python train.py --n_experts=128 --n_empty_slots=32 --norm_place="pre" --batch_tokens=32768
Below are experts of layer 7 (counted from 0) of a mixture-of-experts language model. Rows are named router (the router's row for the expert), gate (a neuron's input weights, with its number), up (a neuron's input weights, with its number), down (a neuron's output weights, with its number) and show model dimensions 0-63. Each number is 128 + 32 x the weight over its row's rms, rounded and kept within 0 to 255. Numbers have three digits each.
Before each expert's rows: "comes after" lists some tokens at least twice as common just before its tokens as in all text; "comes before" lists some tokens at least twice as common just after its tokens as in all text. This comes from a sample of Wikipedia text that the model never trained on. Tokens count by the router's weight.

# expert 121
comes after: " a", " first", " an", " one", " second", "-y"
comes before: " of", " in", ".", " to", ",", "-year"
router:137148128119205132175152130104135101173090146114094114108116148112153129198107150144117137114070187127106085116125141131164100109150118140144124159158151166117141112207144110176154175103165174
gate2:182129152127161188137088175108143175190117120134086108145140131127155130068081129116127138120156090145151175131139142058134140127099171153187123201130113129142120121121055127125192174113147128
up2:124115072151198220080074134110160110151102159117157113125152149028131111120157111122126079115167098088102103118104155168028100129111124121146138108131156157101114124117078188127179149142089146
down2:078141108149125080103191152110152102100123090069165173113061141164081139156138063118128104123101130099149132087200104164134203125150160166155145147145170064142037159121115118162145177144141148
gate3:078130124103163103080124103077140166103215131135075093128168109177143166182144160128105070175163164113112128120102074169145073100120089134128150124089118136146095129136113068097163129181114098
up3:129133113144103156133090133157149068110113046124119104083132163151122184124139140172157144132170159110170106122144048137112136149151074129124161155140161113166177103170148154152187172145091091
down3:067091176121096151169112113153159108132126130103133189068132084137128160075096136187152131062106119082136122155173120135125128165221078144146145091121182078063159183119141128128057117139095149
gate4:160176124155174136168126159177118139162108101153191104110141144157133160202121089171117116142135056118117113117144144138142143121064160113041093094118134139074143162105099087100121154149157149
up4:147128141169121098196134170099090149154109064132055124090131179144158126157086089127136145070151171147089103138176127148141100171075144151178156177116154082132134185112117076139106139169043118
down4:213119071050152166115108095150140137110097127135046130143160116122175105138115147124083141193102178140088158117145134043124052091172109119131113154117123145157094101157119198126113114168140120
gate5:174097128112143088170069118152164116088119100107094139142110121095112095119101157124097126066120105106127120120173141103142166079152174131193111161102151132137103146153149103157153124097182093
up5:167142149078081159147098078145122146133122118116129152106102138142168097097162171202100125125124190120182137150172160098175146066159120163125132148129193175159171168102143144161087123141113106
down5:073109139132071146143142161147127120082171211145072140153131099169135104111134103099144134096114066056143142083123104124115174162155127159128167157128110120184150223101116146140168185108090134
gate6:122130097092179106134098151080150206176105186132055131139097164126114154108117099147162188118094096104128092164133126165128128131159166128149113155121130155171147173086109169131167154135126078
up6:131151137129099142129135104123096152126158181087142188125105111093068121186133112120166125105149134116145131162098160152132089168164125159109112121069167178142125065131100125163088094097120086
down6:134148025137091151136132110171118125154118155134110101125143155121120119153143149138133149092188140112156133122131151063079177077124137177136112176100153075084144137131111088122129068097137108
gate7:171120174131148166102168128104125199136140084094179124179166186125106111148148141094103117134157106125065107123117121189190093144137080048140126141134092070154136152080143108131092119124077130
up7:108136184099148092117164152150117083164090113142155124166138197172090163078155143093118187136176173142116121097140107135105122108133057061168140112164134097105186140105110130126218079086127149
down7:158122153076175139096160089125137127152140105128149098089119145193108088102131117177134128137193073070114111136116141102158120093094189139120085138121147113105101101107094131097153107109134068
gate8:137144134111194195120127166065142137116124141137160133150159081119186124105147164138124158105081166111148207150070115103086081101171117081158082124126100140126128167119120134108164114114053141
up8:143094146151050158103091120084060078131129126138109171101119143093080143140168122101130116065096131167155166163195123083133077131180111112100141100138123094199110139143095098161127142176172103
down8:191161108141144098123130125129120122179042113133158153179122122146118124104125125098077138143128116151120123147122088107095110132155110082162174113157125109100059172111097183115154093190072112
gate9:119130120157181147122121113074134115182167165123091162066103159180109083193148137070114147151148146058118117136090136127140129110172121161128127147084096217118121121158113077131146127142160115
up9:126099158110106141109149133161152141144148151135159153215115143059146158199121113147098167070147077123160103153127095055129068174104137140089126104114134114174142173117163114164098117109101111
down9:177116147141172154116078138120152118128066132178077134143141155136125156072143094151166127044104190159145085124136136097090147130102110129053148080098107143119089128142119165154114131121122147
gate10:119122162104191172090116161163129105165149092161114169103142126152145148133131191147124102202115165115141098134125139121128114155103146122154150118147120098098177109098146098203215137142147171
up10:114127115122129110153189133139138148095194114130085136103121126124060117147123138203166133120111166121128132086102079111173122122154169143096156095134151155091128116160082108180092164127120131
down10:195179086103010143132134117129124118082135164100182138125103138143088139162109110112153131067110153138150156113070112114103134102084133174151119141106114150111049120185131032135095144153121108
gate11:154129092140205092093110110137080114107156078137114170142141132198089102145214110176112136107093128185080122158144127101144086116145114085160198158126133119129144127143174103162110132076139157
up11:157154102156147110180063132147117184092135120107100134093190129095141174168060130135086126100132166165131119113179157101121151084122149092165151103129194128098117100151117201147140095160119129
down11:130099107151119149128149149150074068130125200107101074106169116049103130198074145136086041111132120159151153113125175113124153095133141122089173144127134106182124106120156150091147086089141157
gate12:144120110115151143070154142162142150160110153085134149076145141102186145136109118163115113137073113177183111150135180137153131140128168053170165131188108152130093095205100072109167105184130151
up12:132151129109123142140134229117122120135105202111119098136161084118066124150141083144168046168105068122105133146124150138143119128142127133074088065181118123124113137074128100134133124174183080
down12:113146157119096172150156062119143121138091093121037170063136115137146091086151102123119136110148123169169055126131214147069119155103136089133131131159121174130198138183145082110135088180128139
gate13:115057073152140172086124146163162174164094156135091141148188181102166205133146086128136147108141105120094117124136122144117103083116108134163119093123116151123112124130138162159082106088201137
up13:125131118106082083157144136119149167167130126169129114127115106220088158108116124115116159117165116160091141152139123103122154191164136166076124155151176213184102117149066134167171136145165154
down13:099162115107093113127084161103134103143158157078115117163129181131114151134103117103121107168136148118097128095137081100119060145151116105180124111107144109152156175121070133134198154045073097
gate14:087164148117072133126114076149137109122130080134129088135091150132116182146152101194154110169143154092167160121097152125087115154099084124141083110144120146042099081096142114150149149147102124
up14:118132134107123112086092198113161168095078126130123126146122125131132176131068129122118069109094169149075150114132088088127088127094146139074131136117118144108134139128129118155093088188135051
down14:099149143099118151170099133100073134135135155133113165203093160120124171166109152143100102132115077182092045143171116146155146215151107116107135192107113148140132102115164111143158206060056083
gate15:190127144101140123201143146073128113124173100129106140041087162106161150119063157154057161118093068089134152127148151120164135158091127104123126097094145150192129165132132142176112152123147092
up15:143147114131088096117175122169106110126096122144128108177106115160115180146074124120139219177126143155134153139083159144127160185180146145158127129115195085096089105131169127109155129061115164
down15:142095131146162124153152121138150123167143146138107144075105110148114154184164153180070143177127088128106086143121169091149192140164077124134112112124167116088108100088086087080170124139134129
gate16:117099106113186104153121139168144147221150124147098128152138085134114097124159099110125105107127131111072164110046095162146132125082118121076137207158114140087054157135132109089200129143109164
up16:166093148181098119152157176165115054139135101138137148217100118118123159125146139127141149109124146149120152174129143081160198133149165058136082114097125134118125114135142129164149130145066064
down16:143085152117127116077142124120129142105173167131148106100104124081124134128087127155168095101146128113144216099177211104134131135126162118109096172142161170137129129040126110130110105170099146
gate17:088089149123109218095125057104160154137155176071074138148095125141131129090198078112135170181112188151132140104150155161096122096118152151156166140089102142157132135101090105155127134103150152
up17:154102181131111135141139058120155119133097143145149140068162166137066119150132087167142136182182149114113132151188107138143114126074140185162152091124113152109145138058093110088079110111111150
down17:116105082121121189111084132093120121093146148185150090113096157046126100113161124106203208152098196172131134131109137165181161147106139107184136099152154088152145140089115128085178154170192109
gate18:098122099025093126118120121086123137156088097121160158093101155145159116120146089118110165138131083133155100126051149152113147158110116139129097132152192147139150142158182129139187134116139139
up18:070089104133151116134080157120084069133124131121083142196152139069099148086176132134206138131087120174162173227143143059078070175119133111161171167149141116115138138154131137130042116142128074
down18:111225163128163110130125150098132107158158144154094102159192148134131077200127103187169124109066128162121184181138173113114164097112113133151104103058136132138115136106086141163110130121087105
gate19:138101089154111128157124151133125069133148096113090129079107212096105152200122149139138117132157118110131083141085210110122121152124139112139164159157137136156132091113151097140124098116098167
up19:112126085129166158132119145066099105149156124080133065142061135163171131137144130171093174042057110117144080194107149127121101109057136159097142146161146162160127166169151105161103179127101149
down19:126118142110108066115118099089123145117167148148149150181139204092129183069119173170157184084099145135095146147110161112144158121130109131122173165108194129141162177133190149144127057078130155
gate20:096122130130168136168134111134092146088138116176135088112081153111175169148158157117090162146088125075121145038131116141091109194067098066088148144063189121144078096114119145178112089114078152
up20:106153081152069164121118151101080107169101129092121162111076124080127149146194110195162119149105085126113146129068129154047157127116131116080129125132149103121142099091105106127082176145136144
down20:125164104084168089169117136209127097113119064142169164152129123162123050125172140123084115147165177131082149123127143166113112125122130168109116121099131074105195110128161113106121204075174107
gate21:123136088127200095186070109120113095127114128128116144083153104076156099169152184170155089142102131109116128091045167158083123076136132170132117065122172068134111141173111130109127107091121128
up21:141076124211083157151168134108154125112090174153062133157131145114045162181101135110164103127156141129144075111040116146116137137140150152168181172106100091118153124104130127137174084121121148
down21:152099130107160082135153192160132149153041138135161146121122098134156116135144091091092107161179142154080106127109080134122098102131138046151078108128107162132113118117134171102110162182114137
gate22:150166132159119137160104114125182127139152064104148140158174147071024117196152099100111109099136125093102088155081155100121144120179140116162126100144105053179154113206073124119079132112136122
up22:177160129086116146105087139185108185156094166095077092084151128038124112094176106123098096115125124139054182177113107109104188105086168181157161118125149031126143144118155125135134108089111140
down22:171160123160134159160083160157123168151095122161141133186087182096087123152132138100165159110205177124073036149128132123120132143133099166157168146137088081116161082137128165129113111163144104
gate23:174120109171230133191106161140066063128096207172140127189098093082143160096138125128095148083097148170142143120135176163192157181128095110114135110131147172146123159160122121126077139115101161
up23:117164101169168141112136103193142071163077154136139152118145154100141182154118132143148084150116104086116112127124141126110142073173165157153153164130174155042096072216130168145148124142086090
down23:077127085148133134105120117139124110127099170135104108123161075055177188128114142123113172120121154039216085137114147124112133125137063193104112159156085117174149088141068073125116166157129177

# expert 78
comes after: "|", " Total", " Gold", " place,", " R", " Silver"
comes before: " |", " medal", " votes", " metres", " Albums", " –"
router:124176150097155125147178148081189118173131168049146127103099103130127101163090133155091173140107136146091028091112142158135136144125097125100120172145151113117114104150122118173118165092140130
gate2:040119109134101114188180138112160089102097173154095126079098111151181135160130163164109183090123129100176157088142146086134097157123090092143120144139094125087114086150138082125113092069065091
up2:071096099125130116146123146121137050152157188180091078205117103135118146157122088160119117135119133140152086079070122093143154128135200126134115121153184071155145132143121119171107122138125086
down2:148139115098148064139141075115112105127136111050103058156091147161133118107214150121113164096168117143145109139138072126135132127100106161146128126178119155111125150128255138131130121125111080
gate3:157118101158065123073107168091156137074175159113132065150075145042102133109123173146103120103125147117123127119075148164079133103129146093130106119117130124110177136126135119134124106129132106
up3:168128094151131159098181042106096086112161079067115162129125121138169075128145171107163124186145111111135151133124110086178075154207080163076133124124161130114094114119092164123092151123150151
down3:114188110134080145131101101081094186154218078071140162181162147172160115127145067118130112108064094137122205086134126131127114137147127140110126136139138081135082105135122134129129106167114085
gate4:125181139177166111119142149129113149115116092057123133092104149224081122182136124156122168138087094100140119134112086130123138160124098148148144200123187131097141119175118104115160161112097095
up4:100131074141159112146097109109095187110170137087178076112146183138090194143132094125103096138120125117147130138136172109169141099099031162135127187084173177132144123084091149106141128096088116
down4:138091129152154100097131130109078084138101111190082143052160166075176127114172070125172158110095141160165079130079058158121139170142170083161145132121135124079109183113099136148117164160122177
gate5:178144136072183177126086164158189087175105130149118136139138144193125035125125162175195153087125133099113098149116089171143193125076118105147160109112160149097117147082196085122150123104132126
up5:134091129167150143166114163132133147082141087118128119131124148172082096131139164119128183102145146169126080082135110137132158131144122076100164019097116103165138139152112168216121106116156157
down5:082157106147110114088103103194113145111099130169134104165118141160088099157061156142139172111111175112132136140142130150171159085120135142154121086096064126096091166122175115163131121161153092
gate6:131151107204077087115132138158075137160153107129109127098081180131086120114170092186150125118100048161120083139037110149143091089146125125121100146120063112091088077102113121107138188100132084
up6:120163137083143113123084161058108147167107162070147098106115162121134167124105161146145120103168113118093121109110188113154130103109152138137084086077117159117177136177146183141144148130139145
down6:030044144093158153087122137158097121118107142112136156128137107140118156108098130130156108093113111129118087158107190141158069140048165161141078117116175147118100164121091154178118135105195135
gate7:121053125168073124157168173154178197176131158111175107096085150137099101122122147128157112161116129169182083125147151167109187142121095178062155145124116121142109100167127112153095176102109063
up7:144059183146118122150080144136066088094132126172088141186170141072149155177192110117120079140125149127166101132116102160142123183133119113136172167159126127163090172189089093139121142141093133
down7:144079155138123113126105106108126114118185169131126120036095153147057159117102119098139162104140141075161078111130163155159157092135133154128139151085149134157132165075103101117106116131147151
gate8:106091087109143159144117108112064166118146151133076171108166104134116167165078144164107122106201167123090125174160137100127119108094146110135137082128121103101079106148152091130042129099150094
up8:110152113165153102150182097101100134170124098174159172143108116110171156190124120162140101113120149165089166099154150147072144083106095156095132128112096164145085112102144108138154190146157122
down8:166114130108103118134171174091087137147057123057142123099184214133125119101179092133096136136139156114130081163116096117186140128126112109149175093159101152180147100142059034138134090122148148
gate9:107100129122139112154168086088189027202136106101155114158151100118172126120106163171165146150163103138114115111148162134164109141181145147123116177149093131130099100137139075136116136104147191
up9:092168111099155101075144155149067150092136099142088114114126131150116112192082090124098105115148125180124111117103178133093138122130113150183145107138081153147125160139124127081123134094132148
down9:083172095070126096110140102127052168149140148140135128167187079097155224093135131063096146142124121115077142126137101060102159142118151117154098092145136176082095126099123112091074181103160145
gate10:150117122122173129141149097116165105137177103139157163103193121088127144178090061140141161140107065126152047095052153126084130114109145142152123154157119091125144102143112045145081068123132088
up10:171113138136196075181161144158164168133162150104115079091110158106073200116187121156172112129119143138133169162161075098124139185192105114170106149118118137139118149111192179154175112162131108
down10:125096115106081135096081186117113139076136169118201177149140159153157112155152074124117112204158072116131094129100137139135128139109148088118173140168109142161125125162143141094141151129117129
gate11:129121168132216179076142134136131168172169164077146118118136119156155120144130154147165127111132163161121070112160147167111142127165129119128105135083183109105149124113215148126155159151125147
up11:099061159165140143126112172131148160121145084090173094133115096130065071155177101175121106139091175150112104123152176131110114098181156099137148135124080133172168145131153135161149135127144136
down11:110112195085140093098103168133115149121160136111142098190132074204123158198125119133113129082133153129172164130107125153113136106142152130154142158089063107120101150126148073065098094150169100
gate12:122152121132114160101122118155093078169147161111117154107077090161101094137134150098195157145089141122126111103172180157143100147169147048147131088187171120101106122190122111141165153116131046
up12:148120169138084085137117110207181109107158171217145143147147091131171135144080129104160056161183093128116131128147144131166090147104101174125127162121098148127127102161130090044129118150126119
down12:185084128155074113162140146191131073096061173157115094133133117101132095113170148071138146087120150114148131043136113118170125103094132124159116117137156146117123154144153140116097182187149129
gate13:075151071119148133098153100074171161180140178104137113100142033091139137100130122130128149114108113132102089110182118124149108170142149117098100163163169099172143129134107163118196135154141163
up13:079129169094156108073129113063079169211167128120181134105055103115098130140121100163146109195153095178103073104135109085139115079159173114094123106144166133142114144179111128127148113179127087
down13:102136130155105177093134114160089098148149131073083096176072162123110074156087144151189085152122140151141120078171160054125155098139088131115126145133124090160113105121129144195120189100133107
gate14:101150167093075116159110109137112099168131111099113203122100105169165109114082128142121100155170130124110100133112139116138154120155097192076116149113129140228101083152134142141103132108130137
up14:110163138165100051127168129141102117158146187146145123150163118068118111162070130114097096175133130157151112114191113085108154117149129102085183063133075191137115112163128093109073151125065079
down14:140216119115148121156136115120092119114145143076163108087163150119159161119090109092111188091184131147097086065128142173130120149114110097104136138112151154149097113112168147105149140095116166
gate15:149125136133166094093136169126196181131125139202112153104144114129151099138162130134146102141114125136128133120120121142174140107126081119094137178159117153145146129161163122142080101181076159
up15:142124135157067139040152163146124182120122163092093134128155101188077102179106117119095094090107169149080157152086090119097163184089149156120103129159121131133096159093123121146140136096151061
down15:152120122136113059142139143063119036146166123089140074099114145151097175094081212096135156134154166194092130155179169141106130190111115120165131163119123171135114114167178125120066171122089079
gate16:167136081118189125105145088145178128101129161106146129133056058150106142125167068130087146148129108172075109142150169185134106144110113139146129134160172122154123134085151117148039142124094106
up16:161102099132176203085076150156146160096125120118098107155162061179153141135177135192183105076127172136083164107140131163079217132130174122118110068130173135142081142103102110123156089088072137
down16:114130095123184142085142209198138119129166238091062117092203146134126141123144128125139106171141083113177127094139122149137100132141121109078146145123139140130119158076089103094177124189122174
gate17:095110114063138132140135101143177076147134219126116085149156151091130127111189144107143151108080168159154108100128121118176096114170104098205153152112142121137136076192076059102145114151131075
up17:080120143112102096167102098099123132189197164042159160116112110137099109137125119112157157127103093128154100114132095095113145066099167097135095135100147121112142120164074136108131102138120143
down17:133048131069148114120149089170156079174139199087132149127105119131154147136131100125087170137043132145149116116170150162116131019151150090144109145107122140151101127147034132125182132107089109
gate18:192141155059157140110132146133134117135169119097105088137161110142112127128131113171151114113084143188090082135156084117063123127201166151084124138069092119076082105097122111131130130183129095
up18:110155131117132127122130136133091139119119087135102212154129126119140132108089146100195124138134119098096119149109099103140092136190153137132096192102118090116141110177125154161194149171129142
down18:140081096121117072147154128154139139138121134156114125106146101120104157198130129155095057112112078121110152158210151151089149108097155113080068149144126108123130056148105191129105076080123105
gate19:125087111132116111145086083143178152178192174120103129155075113142094084116150090103098156135082146110142147100149167215145104168081111182136160117182162128141137135138086171148086119070139110
up19:113149081153070123181155169181130107114171101158163112075133088163159128192119111107150131119143036107151161120151130120120154117141145132130130117095086124106137096050094122131092089122179081
down19:131135127120140131168133117110141055115168107077176057153136116122092089145148113165112113108105147172150084116091110163169061204147155106118087109121140144055102125098097143128132130095145179
gate20:158157132154155151114176177136109164181160138131195147098139143124123169121096094136118151100196074114116080129155084083073159072121102175185168168114158128111120157147143097157140137062142109
up20:117130120176134155145104110110170167113132097082097165070103153100144066183106144162189115179136167056140073131132127177148063178155112138159105064145138081117067116083163142120115138147192136
down20:125122151169140149169185137135149095068149061079105123161174189181135119165093112134180092182175165138128184176139144169144090149127162193139128148145103123094137084151163116075137146117126085
gate21:107167077137170149154155114134146127148041188171159127108121124198135121105125153156090158148119155065106167087145146184132055133110121083091098154137118130147166156077130152084125134127126137
up21:147116132106160160076172138135163153124153142132088053092144106129120099116115120150124147128139106174109128106072096158140146136157143154177115144113144121120119153122165044173180219135156109
down21:092143095109083125152113085120091070104053146086125126143081134123130119146120139141101126123104100137147205110118132131107077168149079105073174185175098146101080153102036139186125148149159160
gate22:114152129121109157157138115134103113151088151113145104188138094147123108103106092180120154145120091133141145192141101172155073177128139138123111121135126155100184136066098161174138069131177138
up22:100092091102116104072144107092086149104097117102124088102088140053116178119057116106106137104181101079139116123113133035117098141150143106150098072126117073157140158062168149139084115149089165
down22:114047122066110134113129187066131155090173163148163142086140092123060130082140159105122135176111087137154172136141126136141161099082169175141067070138165167121099202088119160188094136142149097
gate23:104137085115106106109146140129179115189116110112161072092092115177130106094115128171086154152134116112126102127113080110147103083126105116157134108016122097136104166034146191088149077117128172
up23:142147077138126084145118162174147097097194148172089125114107106137125096148134119125111140167148101169176153106135083155172145160185122107088127145126144201105091106164112139149089127150152144
down23:168182133159100093089129155129142114192114173132080117176139121124125094097120104142176127122182096145133108121111138111211145135152140074128128120088142100150109139099106097154099078128144133

# expert 9
comes after: " It", " it", " he", " which", " was", " has"
comes before: " a", " been", " also", " not", " an", " used"
router:139160134140153081166148130120163130156073142077116086178158138143128138143124093162120142091087133066136060087166140124155141160156132136093118173140126136105187146162128129142084164075185151
gate0:210137163127120134109097100152081162108137104152117117109203159154102093156132155108066128067166132134095183135142134078146139159096091108203122081118119143104148143072087094082055120173130145
up0:104139161094158115152162087100108112135142148123107141170105120103148125121191133090127104162128116110163095063097106132166119142160147184061085156101204131109055124153106201078129086102188115
down0:171111136113102119146181101149134089154147178118121141135171184089120174215160119109127083152123123130113136096116118157094129118155144140088116131193086113103067142135176153073115076099147075
gate1:112112133124158129136137093094144138129172153158107148092114106189122145089075150157156094126150095098220145111095236155136091117130126147136093086156077097130126076140178186147139122159128123
up1:164111119154176102161121140142150147185166104139111086100177148174175137120103102148154096115042131137127137106129136110105165146085096137159155123171085143207122119156146080131177126119089140
down1:093125120140126185115105167184122095126159076097105130123086181101181088147117107207093060098101139120112181122129103153073129092086133135120105177155143088137125080128121148143157128087088098
gate2:160123167132125076147120086141174172102101121184101181114112100100164099115103135076173154128112120109175157133112196097125116084076131139083126147164122082155165159128183167119114135174169087
up2:114099179147052119134180121185153132177164075165212157090121182131163111093103100067123151132139141209098078145126122091153092137150138107066097126145118093118142140123078108147119109145149134
down2:118135101115104140161194135145128135142092165152141117131105138122081140152078077072129170254154116148085079145177143104078150136138078090173131119143115116106168099145113127124128094102143125
gate3:073115099114118118149129147156165160098091028095150041084149174080111119122135152152119127082215106066151144118116127107133126101131145122138167149137114074137110149092145169165137148171043153
up3:128127216126159107098121133087099181177133119152183057074105152138198114119168118096158161192194131104119130123132124157157093154156136098128077151175100116135155122127160084134124136102098120
down3:154129149097133110144165104170178109074154076106128163128072167143115128175129181142111163121180222091084133178135132114118112167151160172107105110134060123093110133197135181137179142124093112
gate4:075114110093154125139109125160133081061148100121167094148124210199150100115114156094093107074145132168139136088176113101124125143125159126161160089109071133134110087165079095109169139152096097
up4:153081100152117136113121179179102149114111141124110159101124170152073099184104081129142087113172097124055120157152071156168162140105117127076088109125119189170151132119096086209083089164157111
down4:182148086164175097143122121157123131091153148199098102100110113142075130175088125183177156170138116185066091115148090112166113143150160200127106142065112109065167098084125134169143170156152165
gate5:168197117124173153101086065148154122094140043082174056155138150122134136107141177156131112166170101139180116125171102117122112134096063087129066187116096071117114135045180118194181109155134106
up5:118127138101114116102100100095120085121152153185063120081137100153160132062101093125182172110214167152112146113143096151169125163138173131093084144090157075132188137118089187149122096198143112
down5:115161130104090161195160136117092111142120180121131156164132105142104116146170104086151106038116163146139067198104145154152142131140122155095050157103144129124138123081153123117162098099130214
gate6:155105076134190040145111198095134105093148099157112135108141113053159145122089097125163099171135168174091153111182107158164126129077165138127142157141153129083130086154122153094113159152136065
up6:124073107113141145164159148118059133149174079124151146078116165120083097092100147152116195129107103141143167103189141152124132122141185131118106134132183083090123161176203119104139126154164137
down6:119103162137154134056167088164120131081122088138082112134143136193137139145137122190113166089100097129172130125076104133184126152136147122166135113161143097119112169114128020085111122136082138
gate7:133173139151115158198113103118170172150155102123141107082157147182148108149131179126137157186136164115109017106149096113083126117101135112144146077127125077086109071131071117087081121116136146
up7:111131126104173142190176126101159147062104146129162129198130150154170117156107158151187149149080180167123135107138127150129137162107120165162144125084071173152066040140134134124173131158143089
down7:148134110091187175178120150155075122115136165054147094158118171143144099103071137175175150100089177141095117042098177134107071142149169168135100155121083127158138085129054092119139107088092139
gate8:132092124077135087123159148106156176122113090101149082094153165109114187115147160181114129081164130205110093118207112115150138114117119125078103156050073126167160163131105104142091135092122142
up8:137148084150124061082117113111159160091149140183134141105186179132113131126170081176118084083138188148095139150119076147148095158091104184099156147070109101162150169125123143149143126121147108
down8:112075156160127110144062128124148186147163182143091179125165139099092135146182077099116151153147111156212098154146185120104110138110131120104159091121091167135118178043081111171093110121154124
gate9:123145109082115082100112140092065107186148065121113160153087070109192143097117126126125104153164107124108072111128138154118122148110183164091122128097080098132102103100139108107110098119154094
up9:144119104127127142140122165160108172072175147102089068104075100179120118162099139036103178086075157153200136118098176138154198120184113152112126105091154152136170117144111146172146110198115150
down9:088104092132100119115105132123132106138155158148074131118110144160015137133163191166124095097079162020161139167158142117130157099136137119103137138150176055100128096083119113160103123110127155
gate10:135119106076115141158151089140083105091080185112160101115109178082127078139166106159126127094151096135115134139117110070161101180118149155140130136114141131093101159165130093146119173176107113
up10:156158167154147091123127125092130126138144096154125091152097114149144176080172152093126146127132199101093145157101093200129125084118091153151100116163121172101074138096129159046116079116146092
down10:154116121136171079101118094085099125086109176147152112196142107163088184117116146139155149104136134135126136206096109132108195073093151092129126138112091137141143151134091067087161112098137102
gate11:103128088089110106142127136108152115120100142108064143122152099148068107122169151130100080132100141077126120080112101111114104138130152095130157179089102125136099153156110093084080185059184102
up11:142103081123087126136149113156152120135040172119143109106092124151151174124110105135114146083131089077113122160171083158131133056174096163162076113088143148093141123099141112126093147076128109
down11:139166155200125138116122117156092203153126128176173161137112083219127146102130136140168174111118079117139132119095131107101137066135177132137144118146147103126139212081101105141133120111026108
gate12:170080160128178104170167144182161158122086067147141130110128171095109153085086076107103137064092127051123144160142117075120111161172178113148113150121146167173089124106161169119133106129113160
up12:163132108070184116134125122146167118179170100145184129123169168055105067086118093137171092138103111085142121143139151109148158142140112145071154169174161112130179141159124093139112059158106088
down12:109063141163163108155120139150179144145146121178130166140136150132130152108154150140109155136138109038164126153110113131088066097129135107138098098102138141162135149101128127114110065114188170
gate13:095171105121131129116131162148116123134113069087074137093123097122109177217149110109117125102150143151189109179070131090140140043118124155106165079148155095107142104190148145144169169141121170
up13:134124163191096156126162142154103114118101110166116164112157140087144154124143137142094091122110174139189150103158139034111083087150073175125124153080093174103103046101121118141150134134072141
down13:171125081222174139147069131096161073121094119090168115123128183128106080072120099103124135136163126159134106140108102128152115155110164140156096137092104141112101162131146161125113216164140129
gate14:174185069104083109160153141114125147140103086126126111095145139169175123082119175054101093108105147161115143155136128152123074138126161141082109170134136145146107103146123152071105133109140082
up14:147145167118112139192064176119143129157136137139139120069059099113186144186186131117153161151140102181139105132149118227180139116176144164108072159134148164157137168175105104157103151139083073
down14:152171093114123149176116127134150124121086153086038155119109137133152129155129112145153193134118140105139106115094135090117163109079177078109207105106135106129156098136134117159139179137095147
gate15:151137077104113133133091177155152139114135113118033140116152152127086127138101129150143150101141124169119122165136140182114141150169069148188111139166109122177142199156126080184127187103137165
up15:121160169177096136107180119126081107077146173134158105101114147147140132055133085116112107150098106118155146137117111162097059198138128124098127149119128135085096158084101131151174182164153183
down15:141130161128119128141179142114089122133141147161135068156133101119142115163088111101093085095077143158145194120108085123078084112105139147196125126160097151119104156144141182115154102154144131
gate16:148078121180117104138139105114177106145133124117139173091080063136115151148097107099118140209159118180120096124181147157104129092186197134082090188099073110140141096111112167101081110091107100
up16:189155155111135095158093149132103175140118125127110124132118112116146092139122105082150059201129188122109172179153111160186101158099134129084175065110104129115124095136128103178111075117175112
down16:107151166154123098130178092150091137104121172169147099128165147093133118131120113091096134140175186100105151192170104125130133133106124095048134060157123095143186062090082132104051126097151112
gate17:132142172094148130166125175130069135088146125122100130085133130095134184145113162103135147109076175211168134150131101153138132148087079131170109119138151164092116128135119149075144128122090154
up17:107129141136056183084140149159194091148096105134123102081076154145150088087139122094175098108123066165118131057075206140113180134143166105134053088143117114197137156160095115156170154136154148
down17:125175084153088114160137139152173114180132112129150157118170152142125118137150144140195136107136139114120096104103146196091116123149164090147118087140133111069087100139164168126143115104155075
gate18:060114128136105148176114136136133145098155180137046135197150106142114132108137111141116143094126187128158123154169132122156115125106173100138128131137167121123176140155117183131077142130110178
up18:087050127159080102134165167090149093166140142142152142136084129120173140071159065129124122177125101089142085120157092122113148105178117091108072107145128158092156130140087129198084131116126129
down18:106100145153140151087123110096156087120158114096099137155111100142090034113183107133111122143130182114074102114105143128096083116131167141074168130143087152125150066189126120109208106145105106
gate19:122125121175096136146116106080178060131106150125082151171107126103088156084124144136118156101134191170160171105148129113155111165126120135201088123117188132177102138149145123108130119089142095
up19:102169126138126165084104157169143183109166146216108123098036123103113154170099151155119065144105115116175118147119125176100113116158074087156145143142096136129171132132121122151102077095105114
down19:085128134163138144122092111108164088119153110167116118147105162145106115175079166210125104142122131090108021129141118114099134127139138175111140099094201177144115170128123113080122136138090107
gate20:149157079174188122149126161144115039100073086122156121070108072099111112164191118159120126117189112125114154157146138154129118144081076094160123140149108116199163164192188150158114159091143100
up20:114200128157120077118086164088099110085102083153140133112091089166155105125146119173149164115187190130049150173083166158075153118102137092140065125090165133155142150163171133161142159077107178
down20:146107125120187125099138185163153113158153138132144087147135155135125080122146106123098095106069101056149147078148092103136144162135125146120124119124105215121053155130086131111143129130159100
gate21:185103082146165161134091160112112138106118158198117156119142155128129083092121145095135155177089184174142113109146104200116094082101174126132123146150095147100146117148057078190092110097136155
up21:198143102152105103148076116137132105108122142168101101127126162145195117141153124083130134150130169145120181099190141138144139181153137163170170117147161138160103143157131187093103084170134094
down21:145091125125149136142155112132140104135201194070154118117165128124100117122156112110062134149096108069121170121156143145094154138122115161122068128066157100133112105140149109164120161112148133